{"d_model": 192, "n_experts": 64, "experts_per_token": 3, "d_shared_expert": 64, "activation": "swiglu", "router_score": "sigmoid", "normalize_top_k": true, "balance_bias": false, "router_noise": 0.3, "lr_router": 0.000515, "vocab_size": 16384, "norm": "rmsnorm", "norm_eps": 1e-06, "train_tokens": 274500000, "steps": 4189}
Below are experts of layer 2 (counted from 0) of a mixture-of-experts language model. Rows are named router (the router's row for the expert), down (a neuron's output weights, with its number) and show model dimensions 0-63. Each number is 128 + 24 x the weight over its row's rms, rounded and kept within 0 to 255. Numbers have three digits each.
After each expert's rows: "comes before" lists some tokens at least twice as common just after its tokens as in all text. This comes from a sample of Wikipedia text that the model never trained on. Tokens count by the router's weight.

# expert 21
router:092117143144154107119131127124115106114159094092153130120172131158146136139168153098122128152122117117127114165144138137169100179158105121111110127133128128133099142132137077120095121113100096
down0:130157147134120143116161147120127086126126161112116140142141149122155085132102123126121103114114124124119125106082105118100133089140157108147149083126109092101121124185121116094122099123100138
down1:150130148106124135149118124120127126129116122129133132143145114096136147131133150127094137089123129066131149118096098152102179115125115113116117096132164155132143101112120155165105117128137114
down2:140147159094147150137104139136082094143100098097130192114117187155129100130161129141111118139172134148121144154151111108121153148157169152118165127130148100161100119112118123117137138106155117
down3:170134147112080074098135147141139109145111114164176118156141148174141147140138131120149135128126146098124120127109155148140132113136127171095144149136106113127160101122103172139128103092127146
down4:071115107081172165126129159135082136035135164137089102135115126121098129149128162118101119089149173121102159098130157084146161169127126085116099080111131112157099098165129170086109132147108122
down5:141139144136117134143082110166151102158132135140090167109147106092118140118126173151183135147155153111104133144116151105110121102114104130124111144125170154121165105149132134105135081151133082
down6:105144128137149138116131165133113095154125133106137092105114125111109098163153101179142142139131137115125102098112119159085128132127130129146120101126064110146106081122122109103143143115104149
down7:104103109132134166132146132172176126114141099147165167133131120159126106117155097140136126124122078138128113139114110155120138146164131142128113163120164138106095160122145126128110110091117124
down8:111152147161128128093110127086118118110144136132158134113136132130156159096115133128156104167137154174143109125151095139129158142101134087115199111181145131154087137105148110168119129150142122
down9:139132117135153133098124114118123109142178127124166128134125126099112170096122107140119098099143087112076140125157135146101119123127117112099088159089135127132098111101152116123079178141148156
down10:167128137139113103112134113102181140118081122095122170106121108155128086113116139135112176129099153106144114130110149099145112152120102145112170125115110151099106165126127115127121173104127128
down11:119113121106099162190154106113147145138165109132119101102186132153121095162137106128144143145107151160116140170131125145124131166133114121124161112164136133100125130152087128140074167131138161
down12:164129155112117148139131089181159096105165098171149113120097113146126149136105121111118124153114132176115158119120117120199121129133122114111101164133099121182133115114123159129088114104131115
down13:151097135125153115158163123156148169121175141182118146165142100139155144117118135121131129168145118138134127144174182148172134118127120148181116130127131103153097115129139152129116162140125095
down14:156089124116113133174162124144121080146119113124164147143164143178143147164094131141094128146143131102157123128110088124154138117140089129157126115138142137103132128119144117104112118122120170
down15:140172160124086104147154154139095176092126147159137091159094114150110154174119159152109150134118142129170178119107144100119153114167089094132124132170107113139149133143086111148172125132142119
down16:135147111144095134158147145146129110089103108129138094139085156131124116131088156127069146131122120137130120096140134132142126140155112105111155109134108071101126097109121119125103124140123113
down17:127117148133109145142165118090140115103124155127134116141135114128111119107164138113078131128150136174103167101115146131124119127144136101114120100074146114152129111164127090148164108107107108
down18:134110124093127137143116149164152115147116146133106144123108150099115112166142105169155123105121113064104116115151158122100115134139110161112131121144125126124134096173136118123102098180125147
down19:124170151126124118119209072129106094096162129143136141114121093128128127098143124095152084123108118163127109139140120096112125102142134103092105151103121124132176136105160081144108147142127066
down20:135131130144177136120176146091148096155115138168146102083108176139141150095135109153143143152134158102161106112105094120115119136122128139111148114124123151104111104154133072141151110115134154
down21:115139124151102145125138127129148168154089178125124079126141152112135133084123129125136135146127126146102133099110150133164090134136159148119105149154135123092133119122125131137068127105111113
down22:134107146115109114155076149110110140128143152150113166102124130135111129131093117122112132108114152114116158135107090156128173103170113129143171130131125094121109120150117144081168147127103132
down23:134118159115123131146107095128110155147134114152121163133105128127132125155160178127122121123125156142143123123165147156095122147085114123161188145152123132151067116080085164142101118156107114
comes before: "-", " been", "|", " was", "f", " /"

# expert 29
router:106122142110168112106140086142147120141119121107125119144176123158147139142164135064159119141141135126111100149121159118140115181143118089098122132115138124114089143130112095148144134131131076
down1:135139153137117140125141154114083125114123136126140145123103144121147145118130114135095139144181127128099113141114157131132099157136060101171112119152088151099119148123131123130128100116078119
down2:118093134136146144117149133145143099123105112166109157109116142124129086147092123155156119117160101120114153171138093133138156116129128139138178141136095138115127117127101122117100130105113154
down3:099155165100121112143133082120117116098156130120127110169194125101133141084141095133136100139192134114122165188120144148166143152073165136142133130114118139143131124128144137166105099112143152
down4:161145120131122149119139151115196105077128109181148154120145136125154115111143100102136124141178136131109155146132144110063114098114090107120145123122140143148056134146106119121186157108144115
down5:126150081085152129153123148127144166143103122111078113112115123162102155112125144148125109146147128105136143174147137105128135106117125137158113109128154157169135104127125135142115122153102163
down6:120165083136173145129136161134091095151145134190160109123146127116118124126122091147126125165119154102151147119152170126132162112104153118117141160108146108093099147123181155159126117082080091
down7:125144095130123136096083146111173116098092097080101158130148112138163139115117117155135125103095117150107128072124145097122111149080157164164120118121119178151119115110120150128103172108101175
down8:137097105133084142104161131174156135115186124158110162098125112177175132150110107162147128163131089098160136121128144119097130132120118144109141127154089159133118129127103131146126117153144082
down9:132086142100119138103097116136108126154114109103105113179119113161152166117068126155114112164123107124100135143137115119150145159158155126126110164129106119105086080146138134118149133132155110
down10:143177114133140140184146089162137127147135156077118154154156119123133154135143169111125152131106128133127107145120100098176106119200137109134146089073130152151128100121096119139092115111103118
down11:088126135172117143121125128151137141137148151158095128120123077139081148109129120104140137109129133082149140136116147095137141101128139170072154136115080168188104112130151147131114094110139144
down12:148123085103122122114137113121115099160157117101145108104132121149127133105112092134167119119161125142128102125153123142183096165141143093106126173127110133071113128154102166119114121153115165
down13:142116099100094130142134117124116127134163128103119146108101131105124163103100127153142115120083112165108085114177132092120099154094116115162144119123107165122148178111116158108101169117120121
down14:127158168144106147129107119132112130105100103104113074135124152169122133177125081120100135109121117111118135151118108096153107184111133093071101141131144103158140165158154112118120101152101137
down15:160157105122112104128112129167101105125130126102151129079133135115113135149169114098115102096094164134094100142150152083135169094161131127136158163084115088129166157137163145148157157117109127
down16:144178136126160097157067124151083120133186101110134126137145111104134115148138126159151119106126113154130086099089148120130114117147144126090130122167114115161095128127121118137156104100105166
down17:146126118105082071150136127126101131128147153142116148154168087158102133166127129098128092106119079104149174171097125117125116156086096172120113140154119135077123136110160117112117089126125169
down18:106120104168122129133163115147158137094154133083137104095118148168150079117111143156161193082140159090101132101120068166101114134095114124141109123191123100153120122098146126168091151130130122
down19:099124152096173122103147146107121146051143154130114108140129131122115107105082162166077157120143131126119138113136114087139095096151094142128133082077187091138133112160120119133111149111126086
down20:127102131119097143146138143116117171116133112150103088102128080131135142112112194140133136117128145108164117138114183123117124132122088086072087089132152104147126130122119156148109124106154129
down21:104143149068111149104117133122125092102107159134164144165114124099177090134139112090139145142073171121163119130115150145174123109132181136099135104160142153109132161122142137145095139121135173
down22:136120104099146133108122130138143159092122121131148083123153146103129144108137121116146126143125108142112146120153098183126123129077121110118125117163142116151113119094107118121151081116075150
down23:140128082124103135116134104131126113153173092147097123074109174144121131126123082152110109140174160126143127090134167146127117153104103074143147122124125138093135112099135142107153189133124168
down24:097175125133110131148155130158076146102112126090123121087169161095130147165134137130133118169117116126105128117135112152127141159133122126084141098108105159108091144160155098151123107084080105
comes before: " to", " by", " in", " as", " on", " from"

# expert 43
router:092122144144153113100111096153152150111172135130100118115156099150165124126178150091160092128159108112136146134131146147178107158149125118093122137117127146135141168142125095138100124091116079
down1:143093136117129122135161125104119056129064114091125139107155096156163135145114105116123111102158096124106097166136153121149065165131123131137125076135099148137098148125154130147127147131121138
down2:098147167120083145159119136132186096129168086117110169169136173117084136094166121136133114136085133101138148117146105130118147088123147134131131148084129124159120084111151105123143115122092121
down3:143134129146120136098125128163168100059159141160137117089121119103119123163182108138129126144149149146140127151137103106095126139096139126128132106127118126092100161118101169163117162123142156
down4:103137142100138122144116147116137188137173120097142167146125143124111093152167115132144123146131170159190128135137125172134129161121081079143129105168148161134119097128126109145125114138151133
down5:110134141166095103106083096132154168161114126135134133155178126116182136162138134122136109142141114157120129123088132147141163120148166134138125144166157093135154099146146111103118112117145136
down6:114118106079147124160114131123145096124099131124115121106118105130137142118121140132116142157119148131105101165148067121130167062157114128134120183146109159138102149109128126124160153119081129
down7:176164139151113172094150119150128105127116162118117072142138181143154124111137145128178094132114113120119142109155109104164106155125158131114139114107152121129139099128113092133127150163114093
down8:116137130119128145122113144152132114120113146138104108160102139135129131110085156126129124137106107073092118115111099097144120124110130119119080138131160129140100098151139105142129113150185148
down9:115124162150174172125141138140111155143141128105145101074157127133097137120148150159112131082128133151109131139133141169146176137093109136088073103105115123108123149156115158111156102098165146
down10:130092131143083113154120134130162078092126122114160105124147147099125103145145101175147080088169113149086150131117102144113140197145137115143136174136156130141138126148115169122161157118132118
down11:169089138098103120140141132142120095146148130111126108089120143131116130115134129061126111148151081121169112144131125169123182161098122115101156105095122087097151114112090149124092100158110179
down12:112096109115115139119162107108112156143145123136095126159164140127183102103158113154132148087119153130115111180121139086123122111172132145116131129144165105143114095035128134085133133123133125
down13:167108100137105092155128153099081099124150123137098171146146156112122131136110135114136094087133163147124094134186124099156103099097139127118112128115104148170142099167134115138147140142146094
down14:103123118109149146161078103153156137118143176153134122154158143123117152131132127149155131160093132160178168145105162099163132093134078123102153156133152145156141124099106092138152092107121118
down15:150147145109116172119118115094109115143127111081156121131148106083100134122100126110136114134093121147114153139155138147121170116104123125113104137123135119154106147193135167146109154133156135
down16:075124137149129177161115152174139153158110126108143124152130133164137117124103061144109147183138143129136182145146100145131127131127134144158116140134129149144095141122118109140121124168136137
down17:153130137127154164124091116158128122089087139107117170127127127119133122150161144135145133131104140111180107129121130133144148146165138122142136133114098138128160094128100076137133103095164083
down18:142133136065161141143143111138151134081153075150090077139101143123134120157105117137148116137146100134138138099123121129151120152129125133130139157156103108097143115150140144133117110078156094
down19:149126124116141099109180100139137109137100127134149147103142124115071126172153085128161135135124133132112102127131139096138158133139083075095099160138149126141134118087145112130100128134156142
down20:089127129113129098145100105113109132104134130109095136156147129087104096110097123126108160105109132150094133114133147125131134166139181140142117091126142161114129136158094124132104123129144117
down21:124101085133140074129141150123191127123112141143136133096101152076088092120102184112145097136140122115137149134107132117151113150163110107099119185102142140150111146146129125171135159127115139
down22:101116150154159085111123137088127118129106091146131085112174158130142112108162171161122090139139141137110113126135128101157130074151169145141131173124083113119107123141154129138103087084156153
down23:133132182138126169137109125121122141128110117137116163099126139137117101142089105111129120128138110145134116122121118091155070149183121111106146122086103162112115146098161090141110099102120095
down24:114159144127111074171099123173134129124151133114100142121142146157129100105106132169126145173158161113141124124146095139098128101097103148107153118113104144123095105150136164111118135164118146
comes before: " |", ";", " on", " 0;", " season", " place"

# expert 44
router:091125156143157077102146143147136140116161120128141153143141126148130121124167120095138101119120107113099106159123134117143145153151116110091128110152143115125126129094134116134101140123122106
down0:136107138157142149148101140180104115147118168140143167131117088139130114163084144167147136094154119146141104105129190103125139145160116110161120144123108132083144088094191096113112108112169167
down1:160096092078174136142125139126126143156141131119143146117171159150137150141095101153160083148117122120164157102139156129154123151045155133125134155150170137133155100144142146129126140136126167
down2:127132096127136131119124110121090111099157132069145130092128139140157155134108160134089117127164083114097148135114128106095095116088149114120104115119106122146134187151133103155114126125109131
down3:150119102116152114102107147129111127108139130092143127099153156069155123100157133127139119090137113114133125141091091110096097120109126152123101155133112172139130129077170140105084106138139123
down4:104133120093129135170150133132120137120087131124105157109136153122136152147146128135106118121175141145173131119155110134170128112107116126124137121120135158109144145082120139174112185104136099
down5:123134106142086120119133140125128143056134121123151147130149149134124163134139158183124160111095131159128152102141121136153105132117124099143122098113094135139109110140103105110156124140140100
down6:112138143082115081142092124169128169151114164149160090125165137125112129143143105152123129158069137128133113114145102147141152106110153106134142136139136128146101085143118093118080095079135127
down7:154137128153101141089139117127070144147142135109138148129110104128139130144152140152122115143154148089143153141169133123127138165092137120102164125130101120142124082116136168120111163140150138
down8:164089142108115091140111123145112140172172150142106151129124133177127123150136123132118075092144159138213135118066106139140142107181134105121116127126122117158158091138119115164116106105141141
down9:107113110131143121127135122131116114138124157088097120126101122100152129129112162108139104178108171142111120109121105141127123136150131106131163111115106104105114111117141108107156119082143187
down10:159102113126139122153166120109128119138137121154133106101122111106126108122122110099136180106122168095192105116086113113099143137068125114147118144143131096127151128138138168100118137100159146
down11:121127132152128165172107095127125129150204101102106142133139154088141123143163081121147147141131082099102166109108099128123132135153195084146112119120118105110138114146135067155140146099096156
down12:156145137117155131134119130143138108118140107138142174121102105156134119164116163140111140148121158193126123118105130120142108105137095134141144127117156174146148094115152116116142151160091123
down13:146129159128171152112111143148132134152128091123144086132143165134131096090111108098080114086147150149116136102126111133134127081115154132071129168112134168136125108157092103136090128109145171
down14:157143124109132090149132116129077160121163137095113087123103113118106127103158161126159131135145139140120122172103167121104105114150123168126161121151102142175130142106151113136158119127138123
down15:164118121169108106132107119155102161134156128166099134117126082123133158153145138169108119153106144127114119152122114125143148139158108120094130165124065143190130126116133130121123095150129124
down16:090110122122097139115148081154135128146134121137125121127122096148114098136108110138100104078080091152129123117132134144139150147100121159160160113077138097124119153147131145168143149117137116
down17:143138135105188134096117117122113106162120148125115154169081115135120128121128121118142089120117117096135141106135120104136144078129179138175166148136098128143113142154119136154142160097124133
down18:123146084153150157164122103150133092143157113144123124142077182115130117143151129155153128138130071119143130124143117130068149149081110166125155100125135153144115119120106125122115117149114109
down19:133117149094122081153116147098109126141094140111137121154103063138099129105124158106116074114138103130144125145112113110140144185119104091121076147062076148127181126120138079113119148121131143
down20:128163115119120129154098146093102099075147111129124124187138103133147126118132113123145122125092126146147141105123115173117159123157171157156176123127112150119173139109139102133147121119100095
down21:087166104145141169135101131132123105176160114147142102127134105157156142117114163149155139122143142138093113095124146124074105128143139104141136125075107102124130151124123112114136092123109159
down22:147098153101154075172173102127148122100157123107136126143111145143122146109121124155113127141138124134111157172173105085137113153123125142119115163178145114139123124131137113121123117133102163
down23:134160128093132133110122133117150133141157110107141147110133113137113124155102134117103118159094112128108131153161096159106113123117091118170145140122111143130118128132082123097124130136141161
comes before: " |", " he", ";", "es,", " mi)", " she"

# expert 51
router:124118149165100140137175148147088138091129116131094126117113129122164119133131108148110114143128150135131126144121090133169109129173109151092084121105119166121129162078102083137091089115122124
down1:085163100134136116128122109089168129079122119098156132145118124141151163126124143129160130126089123126117091168115115124133102150095147148101131139127099161121139092073128137137112148162109093
down2:137119154134109128135144147099123145146160179101151108100113120155149109108137144127138155181116108092136115122145157138159122125131126107098113161117148140125112127124121098136089137127170126
down3:101112122096117145109129123133115116096112143156104141167141117104134111129156141144151063141154108138080102173111146134202113146114160150093090128080149131080137129156092089149126152075129153
down4:118147128132150099151098161140136164089108090173104141133137126140096135080122090081159172097116126139115133139142118116094148107120107119148098141084102124158124154137131147127091101139103123
down5:131151105176110151119112129143108130126137117116079154145097102172101126158152154124140132102096125157100156153135114115132100101140118153138136155157159139130138140145129145099128139121131144
down6:137120143166155136119137151066130144150110135148108107113102131129140176114100108123147142120114109128119170122128125104093135144085144121115116149125077132141132140143127130154126120095144117
down7:124136146107138158180187122107137138153124136131135124110096106167172131080134142146139156146139133136106127127154151179133126115143130140100152143090155095102123113161140113132108123121112127
down8:143134127126134136148142085167127133130085122123102154167138150112122136150088130121164155119107137116086168143136195097151114148090121183137126105083116101082093112134102124142120137112098103
down9:129123141129153146098110129116096129197134104159120095155142115176126108131143119153122110158151136155133106122080131127120142134129119114130165140193132109156167140111138137126134131115131145
down10:128159117132170155162145137094138127111165131133122131165114135134138180097141122126152129137178129119126100131123113127109103158100146141138136083141096166121144158131175106119141109136154180
down11:144150157137129117103106144114105093129127149115106127170116112067149092143165136157116085141161165162106179117136105135160114119133134132144109130129117144154186087137110103185134136143144084
down12:129117145139100139130148126130129095152123109101104127102133129139130162141128085126142143102135121080099138135122091157089135137158116147125130124119118115082153117117094171154116135152117147
down13:126125132092124153129190122128158110114114157137145138120149083154143126089115166139159127128110146126148156139129145144100119136070159116098118155106093135088156138150115138146146124128137116
down14:160133101126144103127107142092153098191115125146121138160114146162120115146134107091127122082157164121097130120160160140120146110136122165137154141154098137145146102122076157141181125110125150
down15:114150179117078132114132151158144094113091113099134114138122167144103095134130076150124136094113143147127142139145129126120160155110146116076108127118134079139116136118107155160092153090114109
down16:136164129097150144172137142129136127128095119160082125106128136174158119112105127102145064127125166179107101101115055107103131139161118068140155120153109185144125159175107109128138135118148159
down17:111144098074145147133131097105190143157116117120144131118116128107071133128147144108137110103096111116162125150102107142105136115112150122121139153154122102109104104158149124130124132178105084
down18:130131129135125149111122130113110108105114129115102124124126137123134125169089135131120112119097171111138142141145164120093122100135143133109072105139142101114096167123095182114105177107178160
down19:109112136118161131139125129137132149148099097158124086150136141156134145132143112074077101161170150184144137160116119117096136096095123151137095129152128095103154142112155122115131139117101113
down20:114105151141165133110103085120112085156120137135115146146109088146096106100092108104145124110103156154183099141106145132092144093169132134119141142113183091114085132116132148132095095115089113
down21:168110110190118109150125121138131114125148089143107140139092165144133175096111107134145149133098101118097154125095139144158102135100107161150114170095127110066094099159125113118119164113144129
down22:156115157145069139120102147111116102137126172130123142143138088142119130120127142089133106161189093152118126084129149142162130167144105095146138158106103168101122119141127139142100145085113162
down23:147103151120167143100107095129138218112139142099114100125172122141145124116105127126113136114145124119156112116148168126110136158105090121094146122109072126138112136133140150131116115105092086
down24:134127143159082116129085105110130121156119134122136150123161120081135119153111126130118114143140140139106182124085142112143136186098126115103162084122150109122118117139134142126107177151132141
comes before: " the", " a", " his", " their", " its", " be"

# expert 38
router:085123161156145109101118120116121132118180106112084116129152106158127114133155129111150131123142097126112098180147143137180114155153114105105080107120132140127098130117125095160125127107122091
down1:177166083134128115120127093129151179123104115137104122125113086158155141154149160141127135124140118116122143101139158128113112130129129115163140154105136160128152133156125161119130119139138186
down2:116156155139126116136121156123113097114122105113127126085137117141142097145134106172160148126123137170129113104126128114140076121132128108122115117160166150102140156094140115130135062115151155
down3:113152167134134135106112108131142140135127103181136167127149060119133154156129118162134164124132129103163134102147134133103141139099120078113120122152126120136138111114137106137175119134114162
down4:172134150101108125128126135160137091130127152093097112175137144137159144135101151102120118155113092122146118111111071139137133118138080125121118146106171119158167147080115149127161126093191141
down5:140135121111141135138060131113129117105119090163146114141132144135158148143100119137147135131112089121139099146096151157161148148122159096178148127140162131132127141105120113142113155153151099
down6:122108087115127150147111123105169117161179099147146139125137118144127120136146126094134184149110185122130141122117076066129122140085127108185098092125098083091123143113116141157086094113123146
down7:131130071123106143112143119087149113150134104120122125130109108125116117135127139143152115126125138129145111129155126148123135120163129112105177163153091106112100133159126089145133105181146088
down8:091136070124128138095107156084151170124119119130128140121097092118114084127110086117115191137125106120150128117108097105119121164148126186150130118080105116158107128090112106116129118115110106
down9:112136158138127123102128097087125143156128136154132126116125151100131151164156143137131109156118112131126152099167116133133128096151123130116130152157119136084101108103086102133135145110106150
down10:134093136088117155096128085123122131139132137125140135099150140131095141161087090120130141118149191079107128174132193158152100135151129075115134096109157149130111118107134136080088103115150119
down11:102132104092121132139092140104119108159106086128121146128181089112118154130172105137109117117143169133105078131120116143145122141125163118109135118147106128147124084119148144068113144120099142
down12:108100106132133176164115107115112118151114133131137130117095107114129132144101121127144133158099109082104156118114141131148127163161137109108117077181151125103099095151134105110139171118100095
down13:096199099111103183148134147144138139138181142141096127144116131113133179169167103146159165093135129153177114104106139151180114126109149091145152155151149126109112136159096138133137093164144108
down14:147091108085140117135128121115149124131125116121110142109131162104084107076143165114104128175176130122148124122157114136124055089087170146117153099150108145144086123112089140113127121142150104
down15:128099133150137088175142122103100178104154102114135106160138163137188157100134121131144096116133145159101135136139128130134130141139158156183113146168124131117147106166153130153159145132148110
down16:130110166133138134119121150102166121120127117182110107119070141126144131105116121154078152098098079112136163118128160153110163165109135177115118145160105097084108201120152177130105143123138085
down17:131091112105077109138069072122101115151128139093121122149116118103131174088110106104167145087098102137175079160137140118166112153118162089125113125150125111119153137113117110082119188107118102
down18:088120161141102086131118150098089099149119142110143092101129156137131165129100135137126159125136129117115155125136123158122162138113128114121135116142122135140151139117123136133146148111139129
down19:059101108109097119155116124139131145102142129083116143120092108099163134114134162115087144103147169139159175144118107136135126125089104116093127163117100126115160129120098125092142155144151147
down20:138103104125136087157192146150144123125160147121132066144146183083073068137064110116122129160142128106154179155102108135137113120132109104074137122128115131160137154109132114155108120136156137
down21:070108125110158160140118190138201077143132122138139145110142132101130092189104109072146109097122134145121094123143177146112141110131093164115092168123123146123116127157071107099133107112195108
down22:123083096163167133087088080104143154105136129129130094129140114160106119052149119121141116145134129169116149126091130130131103119187147059086106103092108126180095146116118122134141092102129147
down23:117110114132092085107122099146143158117130136085105091124131138095110110116123129114125123161130097141103106083166161118146149113152136119165123162150126132157131124130155123147157124130102088
down24:147113143094103143116107076099092113122157152142151107144071126147124119158151121108086152125106119107125124135142094137170120170167089191120122073146132151106130084141142131138124125190163155
comes before: " a", " the", " an", " also", " not", " be"

# expert 6
router:116126152161178093130105128148127121165135116101104114139189141133135131149153150094164115137150121108075097152167160116179132166137101093092112141120136111119108154116139119142140137107089115
down1:131130142124158117145097124116158144147152122099110112110120084115137097099125130112151125107153134161133136165176142122163150158078171098125170140089145168141119143090133165082122091145144158
down2:146105155140119100134144122154145100126110102129095137181180084116148130124119134106129156143108134129060120125082152113105155159156133172129139122105117142125125169116158114107116142189140154
down3:131166138097112147134142141136098169150116091110116136149102139135141120102105143120109183093117086128141131094137091109151120121198152114111152095141134127160099105115123110102125127124126139
down4:134130140141107134162130141140101147144089153125118094101144120119114088111122129108114118113110121173135111133115070132136097176144131109106162133172146136146132132129132100116142098103143153
down5:170173149111123132137134095105113098127096099145110112148134123127116138081121118102108076113143119140151166130113133122120122164154168150111107127131131151124115160150156136073117114129096173
down6:137122152127139077118127095152136101106132119162140182157135146127137133089133120099099122145122084132116127160119159038145122104144128134121100131101149120088130132092122097142154187140151149
down7:105144133134147165139109154142146158132192137102132126110093103154076139161161128116099101160080117124092112122149109115129115124129122159158132149144136111119149124181131127126117104141160068
down8:115128111140126088145138133099104130106107124128110104100169135110105121094184150109146099112126151127108125176132083101132161112113151125111090144160139108169142152127149150186205143112073159
down9:150095092150102114150119130116090107098105146126128168128133090099149121145127165074131075105155159113153163134116150143147088122171149125123098142116146101126077167139115130136116145158117155
down10:130100131157171113097112107116137155141145167110094116114163120105135120132170101131127134106143115135110111109113125072122087101122131142154139055099170147110104135097095111077132131123150134
down11:120124087141145125103143124147135116120148157118128125097122119133121092127135152118119133092145092130122133150109142103124129130120100140168143183154100102096155182151099105115168098128165134
down12:075127134125120135089144167129160150122113120130114109126121119123113149128088119170159124118143116191097090119123155081167087144099142138139138127102137165132117132078140126092080107182130133
down13:144120144139159085105127129074134166117141123161100140094146070133117082137131134109116130155140088094099153145155120120163113136156152151105166119103113164151086135113134111082128117121151155
down14:098164134118116164123078101146164087085137163146141107123098072116100101145153147137124129144152114119159153090172129102129141151107126107143098117107174165144119129108162124159111127108112149
down15:134136124116138128075130121127169162144116173152150147173124139076100152150136147140061152157117102106136082139096133115108075164129098135122141129128121117114128128160121148116129133102093122
down16:136119152120127129119171144126138151104147129078128149097139118102146153123120105150093116128134195123104124121143120127125116118125140119109096066113161151090101123119125172125118096153145178
down17:152141114157128095145118095093123122147146145109144135122134168105162107137120166128163148141078130119140132123090154106100140082092120083115136122140126114143098125121143125125150146121160132
down18:146132127082112189123111091147137157103140093111144129137120099133090114115147122123195137122141132135150149143124119108089183186159109091087128129154118124117158098113139146107133108100156157
down19:127160123154132132114121165113190102148126117156125122118149157159150130121127124158167125111130133163132113069100107129149121122096148106100138132143136121170096148152127166113163108132104143
down20:143153180118125120127154122123123143118143088172135146132132157133120157115143119123165132105160134150122125117124141141090088136106146138149108136128145134108133095146140109109098106093101121
down21:141145132151115139131138126123165120131137099072089143127142143104126115126125080124130121140102121112155124163128122182141107121091145125119172155118122106095105096142139115151149149090149136
down22:094138176130202098122098124162140095094113113116120132120108141175105115149144154138170133156100143127165099135105110110140137124160135146142122116114116165102091121123124096133135118093113105
down23:155111173102110139141109138145146157159137142113136148133134137130124129123121105138134157114130117133133152148093136158134142122091115134120128125071161136088144142096105160176132132167115096
down24:152125109135121138099107116118105108167134088126131155141126132166144086096149126128158111126136077115109153087125114131090156095114116116124130157112179174179128142127138081121114118120097141
comes before: " |", " the", " by", "|", " on", " to"

# expert 17
router:111110138160151104119136093171128164126137158118119152162128124158125127111136108082133147128114121120130106122144165113149148149126142113124125157123139117105107162107143138109097123113153092
down0:135072108119139115139115151135142109137118125085186120136137081131128173126158120074145139111098155127137145095110095133144121096151129124114122127158097096127103146152145147145157103095153153
down1:117144159121097159159111140119134105113152143133098120149074145093132164164114111128144104120161141154118139136152105124144104142104115105135136114111136141120134095130135103132162157146095098
down2:131098127118110102146134101126187125119078130149133120126138107124105110096098110158108091103140126132125122138171081133136156130145118148151119123139104128131166155128115160089171167106130157
down3:180141109129120151131126105132123114134149166126130212152124133138116099154118144102109148125144112131116133097144151140129114141146155111149162142091139158110135126101130161152120121120161112
down4:098132094153102153145145127128141125138119107094105089157109093147111136128099085147132118118122123166173096130157158127127101133132110100101103129128154138123136123083111154141142110093115152
down5:134112135083116098125119087134171163145134127100117137143167129180137128120093121164104125126166116162092144140138117116124086139143132101131200090161149149110145136129087140091094145119143126
down6:148131159175156139153134094176153118110086120115137132140141132118159117122125124062135166090152134079131143152145117117140126078139133091082083133080119112118130153150117125073092126154099127
down7:156155088099156074140130143137139164153056114149115128114158140142111127140138106099131132099128124151101158170139131119130132123087121141118135122131132139138130115140113139101147105112079080
down8:107127105113130127098109132131148140134169120087151094121175122142112103094116102122124120132121104094143101134128130143126103151124105110102106115111120115104116088146115097117141130119102152
down9:141137135165126105140129155126087152150095179105148134128128155129147115114143090135160101126104111100088130146105113107149126160122083143126095136160121136141128142176139116077109099144117147
down10:140105121149138132095155135138107122106102168135122169134106112110084119135107173190111158146090119131106140108100124095141133118125126142163091121132133139126135144105134146119117176106147110
down11:116102099135076130140105151098131118132164124166102180081155118118123110164157155128116125114121198120096109129119108123147115130122134112117150125096139124120148121104131121133156115165116140
down12:132106118100136122153156126125082140106126105097151110102167143156132138129126113124112154089131114077142124107149158101113089163095136103149090144103138129122112104065117203125078128120098136
down13:104130116147097140197095110140110099126140131111148108155133125107157115102137141140118107122120147109143146071132168145137149180132099139112129131144140108140179152167119164125105191117111120
down14:102158166082152133153092100127133127101133118144103094121108109114150128130133101133098104135091114103099093105077141114111121151107122140124145145121153123095115165118130159065136151118157059
down15:157136116146115154163153110163134135110123111158113112111117139110135107186114088132112125137132137117189152102105135118125150130097181135133132149123133131078106153135183114119116130083129122
down16:108148123110107106095125141113151082203143113096155105116138155064139123113120133129134104145131130123178105152141080153098156141088084158131169124184110120141117136157136118135178106120085149
down17:149154105123121101080151147092165128117121127158148137103157131102122116087136116121119118152112096121173120147117110128124163122105154156132079171133129154144134123113131124139139116154147138
down18:129105149111131142140116127113163136142138111108114135102114154128090133096115117132094128146142139130123086118133107095168136139094129128100126147173150134072093163122120162115156146114102141
down19:144100114158128095137065119084135145126121122139135105139173139148124086095116131150137123118128149159092088115123168175130165098095090066095138149171141134157113125131081107152115116134153105
down20:089132126142124127110131119116137121128110127141127093069114103121154179119102131115129108134141111094124131132118135130110149079114100137182146152185098145152147103148138139095133099136178164
down21:114141158126121164115135140153142125151139113124086148110134123126144124143103109144115147166086144131098076148157155118144108108129094137128139146112133178124160108134127092093136101119132142
down22:128156158149097159112115139154120176097090140103123145129052153117099160093111146126112118134120116166176140136116113176133134127124118080133143123145111127124101162122170171131120150148122147
down23:089159130203092103113202118117135123155077143140130134132133120119151100114102091144087137105130118157110143112166157145105146121139116107136146131148129093148157126112171107067115143122102085
comes before: " |", " –", ";", "′", "5", "2"